Experts of a small language model: 14 layers.
Below are experts of layer 8 (counted from 0) of a mixture-of-experts language model. Rows are named router (the router's row for the expert), down (a neuron's output weights, with its number) and show model dimensions 0-63. Each number is 500 + 50 x the weight over its row's rms, rounded and kept within 0 to 999. Numbers have three digits each.
After each expert's rows: a language model's description of what the expert responds to. This comes from a sample of Wikipedia text that the model never trained on.

# expert 24
router:495438480500557492532480557408472460488527529493459521511522446575494548528520483470375406535475523503519502452542535579672498556542480463468597489499561473483530623520519546583383493532463470
down0:473503444510388493562536442483551470463563592546545517390486512458541526494556451512531565488377425545376503514511501400495515553522606524523516510476516524478529437439584504523621561616564487
down1:398377464443490464487538500492491531369509515542512460518505534533558523548497496520581505431533507497470563435494597433516498494435533481520424473512526536544597548405525486481423489463436516
down2:518574485545487497584423517478483486462509613487449522527485473455505516522515547405598460580473378478525441504449461471520534544564502590524547558481502542423602515567556544530482649607511538
down3:451476505551486526527407565528583490445534500599512480500492448454480458459396520405498493473484519494474494477615467455524526473325547450494497481428497523508412579384573509492584618486549454
down4:450384408486549441514523514452521545476476533500532477532530529557602493485419546525475550550527496488486494539549565547530500466525501486477531516438505418530558523536522444499397547513507485
down5:453473473444568476552563478497573473504430374524589487540427503543499619462539447481602480483481541478499512434515449543541603528545548572447506459592514478489551460436576582534557521431479504
Pipe separators in tables after a name, country code or number, plus colons, semicolons and equals signs before values.

# expert 22
router:502511543412444467498601493544441525477572468514503507492512546499517637477535462490518496460407506514524562513477504501517492493487518533504533508492612483509527485512517559471532545385536456
down0:553453540550525451484461460547463438550603474549516499427476495552547425429538399476520429565421524508583485525562535510532530445519609518585477517526567499443434577531448494425503541517463500
down1:514465466442555424466518496504470461554456508483450465412495463510512587593494512468506421606438548505448462450501683528615476584480490503490508578521406480517573471489553583556600592505476568
down2:494541481470423519528473576325529478443419381517468465420490506489392424451516563474426549497490515475499524564528512459582501475563532477562521519561497610475558574545499487481614509465566483
down3:542442426485474527391508499506520484499549580512500555356559420487516561419399562492473496477372545426431485472499534526448542517520539503548518481420499507585451472448484532568465464573473496
down4:529464479531470555552527551576610424472470487464520469525490557581508506518590571566449457506548561484549452504514542526558525511520358479546555482442455534454455565493578627610525553545481487
down5:510580497544391497458568417574470593531499490486586432495592459515550463550421577571543516487589547484442505475514507571511499490571537509449485457526428407495517517507447494494475436559553464
Digits and units inside or right after an opening parenthesis, such as metric heights (2.13 m), win–loss records (10–8) and birth years.

# expert 8
router:524458422540526507517430489471483443469453464545504485472508526544456469536425495475484524458440545409496491539534543475535444498418480489529560451470456530548470542515416505411392466577544539
down0:496614599503481556532505471556476450609575526504435457484545502504423410482434489510486394577506498437474469506429488466475521516497527454559585486422541533529447498440555522369485497496527417
down1:470428567516574539506498502546409487468594527578512548562479487558485535493499481547554498574504578522426504474677571487562519483542477561371502506509459521475454524511520433494409494549407498
down2:538599562559426598542627549650468485552501516455526486474501503481485504518500501548437499497495576582507480389472504457436531527417506536520500487437555535411438561518440469458439490503442495
down3:487456516453557417456583524457503532338514416539474497481436592589520528516488477465489536527494474531517534441454537444519506514414406530535459475501460515486496538466409439495453539542482514
down4:560476517491487498468407579519437520530523446513504503637453573499458443508514524430506579482557537533485475482504466494458418542526522499477473539537551538522450504488553471566443553506427448
down5:496396453473448522467521524466486521503500493499498461434525531466503503532536550484378554491497401407499492504490507489493500469573538543444521525522541491465524471541574485544404428493469557
Single digits and decimal points inside numbers, mostly within years like 1987 or 1958 in citations, plus coordinates and vote counts.

# expert 12
router:437470500411600550480516350540519457453463556490531459503527543474513453485518539503435536493537547504541441486493479584558511563533452493515577488511500501555495516530519487495459482641528510
down0:498542509530452509525497412516474493536506487445556504579395497476478435537527444533527651574544503563500429492592455506499501552590553525551541484470558565544462553519498581501598470571449504
down1:469455467436517504491516483492568507452476453431515529550479514519515470444546428564403448510536539473494502449536499497574448473486518534478489470510562328486511528435562536534550535476451499
down2:440577518439520520472535424528509506495534550513536469525500439516503482595469472485451472557549434501476509540534448507529401400526490518510546503461506499412652537434429547420512619475467541
down3:424475504486522526513529434451485523527456516532481447567495547562464507494557480450458523511497492377483491514531516548485596514419505481372560473481511464468572511492540479470438572557510514
down4:463453454528523437472458466496487519508506512495561487617535428488453522509464476538519493546478459462448508494556447566480481493534427512533532456520448593547480474366524568564588513567594469
down5:501583561507522442503521547467524614501579481575429392504449481419510455541515485435538565510461516534541449512565498530479454482524459530431565502515484491518575528455499499562527492508520489
Sentence-final periods, section heading markers == and === after line breaks, list dashes, and table pipes in election results.

# expert 6
router:458519560390505493503476531419472459449467536459422545500481530619602513470519529509517562427472455499449477448523480489472496535444510435507536446484465514510420599569541417458469520467495612
down0:527437436434574388422582516509456466463453475472425545499423514463461523513522602490478399478558497538513468644461573510472496505520439517563573463613606493479534457504515530500532518581441535
down1:547514519544560472427545520470446509510458496479482486623462436465502534455506539505495458472497526534474500500499422443501500520598517438458488432506572570441551470535470442442558511501440606
down2:458518559468505464453431479504491543458476526544520447679561510501391451522532575415487437522453541536424571566554442414435529559507455489465469471535517502402513463568457528490539478490569489
down3:445519544475451450461515519540511504507471486572557491475462577462428488548473606444521499522485457508525463470426530491527452546490430458511555466560514494491481534525537482516507523464511503
down4:525485510466555427530530535384529525492470470529497601596597369410463559542485552527610503527527446546444540575498382537448484458542470440455459442543483554466605477567523432599389524509514555
down5:487541508474514480458401467451425564477550447535524527450451475448486559469513630465482451555579494569458568466548472503485531581510606488608460516465429548484498459406524519562454530463493494
Plural endings and group nouns after the, such as Spaniards, tourists, women, players, plus they, who, which.

# expert 2
router:457476384433472587524554460589474496473465492468455512523548468472466524483503421490459434495560597496436414556497469515472414489498415478414483506566557508539459485537533570453504509512593423
down0:627578485603541595462565520516561512510466540532566465422513472508426471495447542479548607513471464518387391444531543507410428532498561540577523526467537457532545604513517471549460509477506472
down1:612507434517451501511450474538563525489524561489505512389424528574377548481485506399499585437569520528505472509473439497521425500574532501491542516505560604464507502530443604461524499537536543
down2:552549509517453542524473394579496489543534472464576543407480524383497495441527482546435523478542491505538362581541470469455470484554499465497486437544560468564512515480557426559527523558546560
down3:484525562489549516505525553390500569494477441593510603524465492476447487649500533506508484514501398438523555526467468617488462434500508438471508599576516495558447520507516536563482512546460425
down4:523463506510500550475479531460476469488541550577493448377523553518488505525529512548584391524538470488622489477558509472495407452509425510590508460456478507505527555514482484562499492468521506
down5:548496575594486582574568468470460506551522453582491549547526505453505541561441563576382448501427543520466555417466515505548537439446561474440519577562437578490515544486455431535470514470534592
Words inside or just after wiki section headings like See also, Early career, Reception, Plot, plus award-table words Won, Nominated.

# expert 21
router:552614444458446343355455475570511431420485521475445468499506460592495413508472563514584477429546487466549548551391540578490485472506524486503433462451437550517542440465483475577570540484446485
down0:460543566459421491480460500543445546436433499582486461518446397499469517415449524464569506541496494501509562553445555561520456398553476534500499562443518414503475446457440455457514542463442525
down1:404468501493453382482555454538427490469539426564463474454487570404439472418478479475429486518381494517501547565465451608512612485474509532419497537486498500573524473483482465570540575505524504
down2:442517548452518497431482464506465455512464467589594485455434489487485479442613435481490466474593513594513462578431434444450479414597509494490517412482468518496502484473484545482533569467478461
down3:519569571498451579553461510589463454620499480449613500579526527461489561538487470460461409500481485509519593498506484550514509519529380560483476545516516521551475668481524536464562423539468445
down4:551457522563476527546501426491561477549454525510650493505458566482508508493527469513399503536425468508511542474424457510413566451512406374507554536490486564569461541555473515450596476427526467
down5:531485480460491425557417478478470450518513518529387524538538505457410407439494510568452541520503531542509472552500536501477474468501456514517512553512443487492628513447559482398520483484501549
Digits inside multi-digit numbers like years, capacities, percentages, scores, plus spelled numbers such as six, eight, hundred.

# expert 13
router:512440545386558500454480479426444597423485557532484517475489567378549518540431510544515504467503455492493514491559425477474483491456553523591487593477406552475548452515511527435444582447530478
down0:444525406586548507459574473447525506526535484556498484476546528512509455525533561508490456588440470588541615482464477386475509509638506508471516479439446411547517482512464582462519455499566466
down1:556501432561577521529559530562503458498490485493506531631520546501473466548491433560498507534520482498493567579464517557507394478471529557554475477417460497515502392508585422477470490602587541
down2:468512475574607492587529522496522492575447549425440557515434521514438467519673472648542557496587460449448533457533483430391497510475489537535533526534525488407573508505418517445499497455488459
down3:396556454526434533567601484439556485429540422625546497520466495583470513544481554429456496495457472513499587511535444511409581500509551420439578532449591453544498418566491409483454409516434476
down4:477541528513476619616455426629596552473557443599491513410553535512476445491461560532533499460528396473496459463478609508486546506546502465558466478530471495485488506463477527548552437476504506
down5:499494582480429492478459455534459502486514482416495591572545476464631491496409505540504477484465535542444433538509500491513437565472472449492434496574525531452438546514454556422480412508599547
Later digits of years, catalogue numbers and scores, plus en dashes in ranges like 92–48 and 2023–24, and commas after place names.

# expert 29
router:476416515462489463464527534451484547396504556505486542536541606430518505359460513495467444457484551564479456501457496515574467474572462484507499455520445559526430487628396523486480564555499487
down0:573492479605558533534415481400510454542490540502521479462503540491491387550599486504565465576499546564441457566546500547371532493428489515430466476447510602657520485469560560501466525580484504
down1:524493449462549534525530502398509442536559512506417557527466580507467465500523433480508528485512412559380460461477584527455543456532498520518603538454524525382519529503534466515564519396596517
down2:410469461464587440456574477464515513563463487565638517499524491509462500608517441448519520421504508477516567410413498465393493474503476613547522429527431500457522457479522517566529475476558468
down3:426603473463477529593558468428552511497484464458567455601483455570444384474543473428533501513476534482600534470574492449511449502482534514495520540550478481486422467495461445435540458430553516
down4:436527478457461544482482543562453411538509537572503416410536552501567439550404573423465474447360480552467496552478503616567429481535566573474540549519604528587504501499515536408504429458565481
down5:584423500515564437505510575573517439521502491548543456534494689537543479518550432554462530444547482441487571500465521503585512557447479490453437584566537574477513568499481445431582515493506562
Kinship and role words in biographies, such as son, wife, brother, founder, married, plus line breaks, pipes and heading markers.

# expert 31
router:613454493516581534337528554393465531575467451475551519499384469496472567488496537526512539565514497487469478486525526454359474502535574536481510456543515476430477527452489460535662488494489520
down0:599601604559370512575392461565481434533554574425514408534478428492499502476524485455458486445495498507466447506489418461524373566485541466549416534421440510555518500482468579511484541517452564
down1:417392495492528401472511594490539591453573431512432521507472488484475481567473493541493532434437503575594587511477528584484562460580485511426521513409577557476496482527476434585468445554430460
down2:464593559689385487539453430581442428564559597474448504312556433496537493498528508495491471485504456492533581481513528484557435594435566508503502451473523525536480503508433457422464522556529428
down3:511470488409602450482501565495475530490503464495506526553497470523459558528494490465431420566444499527508501384550509574470491490537553487542497477489407561504504489552548547520512500538523397
down4:550542516622528566541487475576519470522563572419480491393513552498479448493567520479484482419479456504528573492441410507521496518547501494464492492592564577562493512483491544531501510316597531
down5:563373414517559497502470537442564530397347438509515528645566488538516521537509451480504511517432521485481499430506493509490495544465522475446451495568474507469519632497562470602468533456406544
Prepositions and linking words following a verb or noun in running prose, such as of, with, on, by, during, owing to.

# expert 19
router:505467580571597437422416451452611545443439499537514566538473488468455562471461505470602534477471564488475436550471592456505538515484545470427586482474419440610453403463376517502483433470513497
down0:485566520437473472431415510445501540432576490513458610661494528457420468534492494477557438565528386407516613449533515550469547497525489444557534533438448475544438516462479462534471499505547465
down1:593510494513524501472498539498493462496468447581423424551548488492490380576514447504509570535518542533480490537455549505516467508581497577533504436533570436495502385528522487525494481538395480
down2:497512524511513504563427488467537528446472505517495407652517571560411556445444449526503586607524437534533502434557519453478549507506538590560554609503522560414530559476464525450478605430385510
down3:543565491451383495543590474490533482575542534515499387255572487505532548487540508491457540428457447577522502533453466475477502578548530489498554503525573483345449458609546574506618446455519462
down4:451575498463422506523564414488428523521468563468536467464549527465409506442515549470483510517417516503467474478554460490528581525333494457528495486491491450538468503463593453436516487428464466
down5:469565461524592522516510482511551497478467515466439524625445455509536529505492458517531511543523502495441604555554528579519439476406582576467555624488490449564580465487565559501457508507488527
Line breaks ending table rows and paragraphs, plus pipes and == heading markers in Wikipedia tables and section structure.

# expert 14
router:469462543450519519536425539545477619570479458496520570486511480480479508528472425599433514535457596436438509480503483497462530412511494480417490460445438538524455545443452623495540504497535508
down0:494448460500397501501406507448533477553519436521525479498559426466607569417493479492529489461493485570390345507488461453477455509483580471467419459497560431564580530466551529446506495489518492
down1:503474493450385514517463528421574496476568433438532583527500524489421478441466506679535488428446487533460487522431506537497570509494524498549511474486490477500476542553579474479490490485532545
down2:493516494494521539529473419445489514519517474535454504577489518574483429390435567487511478473561445468461544517403555564389473598562469503422534511536454434487469447510559484521524517427568398
down3:444519404344435479485514550433503602349536414571481506546494475453564508499506512574506543493488473512509503460541515568517442584579561451580453546533519487489500504518516512491469569540489595
down4:434477465471541487577535493516523563474524448425422516477471510571455498353449566546413551365499550462554464521488542467529568467505583527503534552512548480497510629539447475511437577456503488
down5:480493476473566511443470533542449520490471519527464543465557600490525454509515506467493528468443359485488485572535481531541449544590439487472499448444530421558490498531533439487525551452482396
Plural s endings and count nouns after numbers, such as seconds, years, points, games, plus percent signs and closing parentheses in stats.

# expert 0
router:507434427429433468442480516615518494481440535602518437516428513460461443417379565495528487467588524493546502538506478490455577553466564527539596443523555425523440409509506480502447474539514515
down17:569475454511483500440515516461395488573547517503398491543423534544407444508516553433486446522572582507438461557487504494513523494443491510445495443544484527477494530572454466512542594496487385
down18:478521432552522418565540466452386501495436434467611436522540456504524573502488601511569501512553443565498476507555478596626469560478460474508513492447398484549447515561494509557568572490564545
down19:466518557467479515504452490497486404482483497458510499442426479472504455472455447447515490490487551447471493435462532522489602489525558612441489551438499434570512423492493484541543466570541395
down20:499496492566384470538484460451419490585557540444577535459517440549542511566523551550620464521552420565488477469511453588580523456510495519473454603533516452528388582464578393513483463522475532
down21:396513547428496418512502475420473539484449495533476449496547441582438453579503443520462496504568574452504464444543523471544494462491462369506545431567473445519512463465539490521561592462457453
down22:564362473489536431479535486437555493488485501532504466620448498489492521488563531445426496509469547470505488524549446483540490479497488461434639590494546412489525436441542616534440555440439455
Mostly the word of inside names of leagues, titles, federations (Premier League of, Peerage of), plus digits in years and tables.